From a checkpoint of a small mixture-of-experts model trained on Wikipedia: 16266 steps.
Below are experts of layer 3 (counted from 0) of a mixture-of-experts language model. Rows are named router (the router's row for the expert), down (a neuron's output weights, with its number) and show model dimensions 192-255. Each number is 500 + 40 x the weight over its row's rms, rounded and kept within 0 to 999. Numbers have three digits each.
After each expert's rows: a language model's description of what the expert responds to. This comes from a sample of Wikipedia text that the model never trained on.

# expert 49
router:497416511413566496550550521467420514482465513457490505475523533477565572555502460521544528512528464431450456506521468508569554460473514487526512498499485491459515465462439406498502526533478470
down0:509450482519528469501524556419501507473531455468451508563578462500532555473591406523477483528459451547454517545455490531475547501482442605532412522477465528486555483479543563511417623454460489
Subject pronouns and clause openers starting sentences or clauses: he, it, they, she, which, where, In, On.

# expert 59
router:463539494454510514573503484482491491531509514451528561455576474508486513507495484536547528477438519511528544466504501558536532517486515527591520486483498470494532538453509479476577494610437493
down0:538496461475500520484515518494537544516517510520532467575543537492520521536538517501545490522431553522459530519544494506463571486519467516535524487595529464463481482488506490463588503449587561
Numerals and color or direction words after the, a or his, e.g. two, three, red, black, left, plus adjective-like modifiers such as twin, high, medical.

# expert 27
router:549461499497535447485542483521500518473467510464519499458415531452503503532515457534494503458479520467498484494544447530486473498501460531439488470524494486577542534486461468477550512510447477
down0:495506481473490492483520481467465576522561514576515525546540613509473497418575495567452448503463473510474479454474508501454569454492473571581473547528514445469502556504545470518552501540527551
First pieces of lowercase words, such as dis, re, sh, sc, emb, and short common nouns and adjectives like land, car, radio, pitcher.

# expert 39
router:520524552553561539552539547517426516463522486563529445514542536521539522442479529506448529523502471495473542525488561480539474457570449539549587416479471491488560508511441359536544555506482430
down0:488452508540498430485458460543551559555579528527563510467553474471527441508509444530474530540526479498588531548497517577455517446562507541512525514526480552546499507501521440441511551493530595
Prepositions after verbs or nouns, mostly in, of, on, for, at, to, such as in Israel, at the Academy Awards, on board.

# expert 19
router:540497501527479401526439575484434582525533480462462518504516501496523490463491505436460460451593496466467561469443535504494515461522476479479492467516460492489512481451554501510457492423487473
down0:556530506554548517409533442458493486483494482487493473469574477525444548527526507546443517495458484499517495510492508563414506458522472549525568489506519480523559500538524487437501512463450555
Closing parentheses and quotes after numbers or words, like 8), s), "), plus mid-word pieces of names and terms.

# expert 10
router:445483533481508449496488449504466563414416570490475464492478553509532496509495459591530563566481517485438499523497553541512579446503553468530527458490471548581503482494475494404539519514453505
down0:455487483545494515432517537474497488434503485571521461533585547479485588448502468513443521494463497508480502529489462505535526475558456551509467497614524517538477558506532523514542540523498522
Common words mid-sentence in narrative prose, often after articles or verbs, like up in "grew up", due, high, or word starts d-uel, anx-iety.

# expert 54
router:426572574494532517540553557446487515489504539467525486522566564483514505541463452600569455483559530373541529533509536453515514479511500483591512404501524463473460555514508470515524465471492472
down0:500458478508460516417571471493522532523532551453515488465523533547457544473499436481524475526473527505496511492491527512525509463500454572580476504509525530553553537533512543547496589550539485
The after prepositions in running prose, plus foreign articles like du, la, Les in French names, and table pipes in sports results.

# expert 36
router:547437502513534446507419495540594487570502566472538493519479516557491489553441484544490564538506542503472535489499510453541490515552455481543497499506491551502459588508519445498560470485548473
down0:502522551550529492495500464495514518529504545405523444498566481543537551439603441543459485457491513530506556500543531480497588434523433502549510517511467534512470550500588554531548510516505525
Head nouns after articles or possessives naming works and institutions, such as film, song, newspaper, language, production, library.

# expert 47
router:523418457496473566536459517470497473478482462519557479528446568534456524513487490490505528563563486511517497466532559486510523543527478421503484506597458446557467488432526452447497595510457502
down0:484570508480523486514571545450482483450494484494477490481515514519438613436522493545470571540518460524441477546549484493506504472533474518499489480525472478500552479461504525463486519493561566
Focusing adverbs like only, very, even, just, never after is or was, plus mid-word fragments of foreign or rare words, e.g. b, rec, ally.

# expert 16
router:488483520450551511519541449488431413533500556508548527507440484503574489533528486494505483442498516399474503543517472525459578448481438546584471521568459571470493506485501509513484477531457478
down24:533526522461457446453511502495511495537439453528485496534594506481475522488516537512506433476522527407429535496502547527528547522531482521602490420502455478404444553520502554478534493533534467
Capital or letter pieces opening abbreviations, initials, codes, chemical formulas and transliterations, often after a quote, hyphen or line break, like "S, G., ISPE.

# expert 61
router:517441537543474528527530553424470440545526485455500483436500516458467510526510506477528523471526527466454537490574480449592497421588448509542463520509456482472541478486500474469519599495529435
down0:448563441536458490492579419471507486503476530468477502524553504538511459515411444505547572581496493506543493553475500582561500446555497487456519516425524562503527526553521505570550514481494543
Prepositions and conjunctions introducing phrases, like by, from, after, during, when, into, to, often after verbs or due.

# expert 25
router:496497478490538517556484524507519507461455443464551540459549510483497500454514523438503547405606522552477459487531534476566521465515463493480479469532441457494525471505421496517542555510517508
down0:514528500535437538452534526467499454514469505537525516472550494490519541544512401400529522503488458519553481478495505531531517469484509542467423488514485470521513520496488492525504540499512503
The preposition of after nouns like state, parts, made up, plus in, for, including, include, contains.

# expert 22
router:487455494567570489497501471417495536465474488512555474497518495485507529539522435530421473508511460430478451477495597584446455534493495511480526532489486566499483442531575492449473482531431456
down24:492453518499504456442552440511475550517498487439524658524575480500466480529475484487498476475444532516512546522516527491501498459539445479513498403501451516507528463602486532544517428510461499
Middle and ending pieces inside words and names, such as ing, ass in embassy, quer in Conquer, ator in Operator, plus line breaks.

# expert 3
router:506529591470495492448507471485473492532435483485527523543482559471535532487532463541525496535568565483514520550486630516503483498407507536436547443497516537511547484515531410539546490538522455
down0:434511502557508470544507489430495525538532586457454515567502466529490482448504481474478516553482535515483544560516517514583509431486478531547466544520486558456441537491500506423442479512512503
Articles and determiners, mostly mid-sentence after and, that, which, such as the, a, both, those, these, and some auxiliaries like was, had.

# expert 24
router:535490535501477523512443459494525511511407462512476493430500466493536513553500454540475621529527534464461457491546466459531522503588477526487502480511510517503559516484519444473485586483505457
down0:476458547518519445514569532490486508498613471483475469503510584496486503485535464537429472521494566436453481538545436570455568422528487548526513551532505467535521481548483563490544523513488537
Final words or capital-initial pieces of multiword names and titles, such as Creek, River, Records, Hill Mob, Tangled Wire.

# expert 34
router:455507546522486537542474510510516503453491553475440482494473458537455561494491490508515531498504476452496492467466550500547469520436456459505488485478407507634519546484527497501492549508493521
down0:498594541493487481472519568458528543492515508460494478564447564461532567417515564496480532543487527489485506510527473475503497478524486514567491548489467459504488531531535505518519460476519497
Words following the or a, chiefly ordinals and reference adjectives like same, previous, following, original, first, plus inner capitals of acronyms.

# expert 46
router:489484500551526574482547504436520532532504566472504506472570517509509552478475453458432439518538441489553568534510511503504466455501450468566558525501478547545488513528470542467559504520487498
down0:442477490579509423494496475524482470446548495486610495496504473468524516510459564547554474482509521503544509515538433627504601421533518466534465487589493515456536475499592444511532552449487543
Determiners and possessive pronouns opening a noun phrase after a preposition or verb, such as the, a, his, its, their.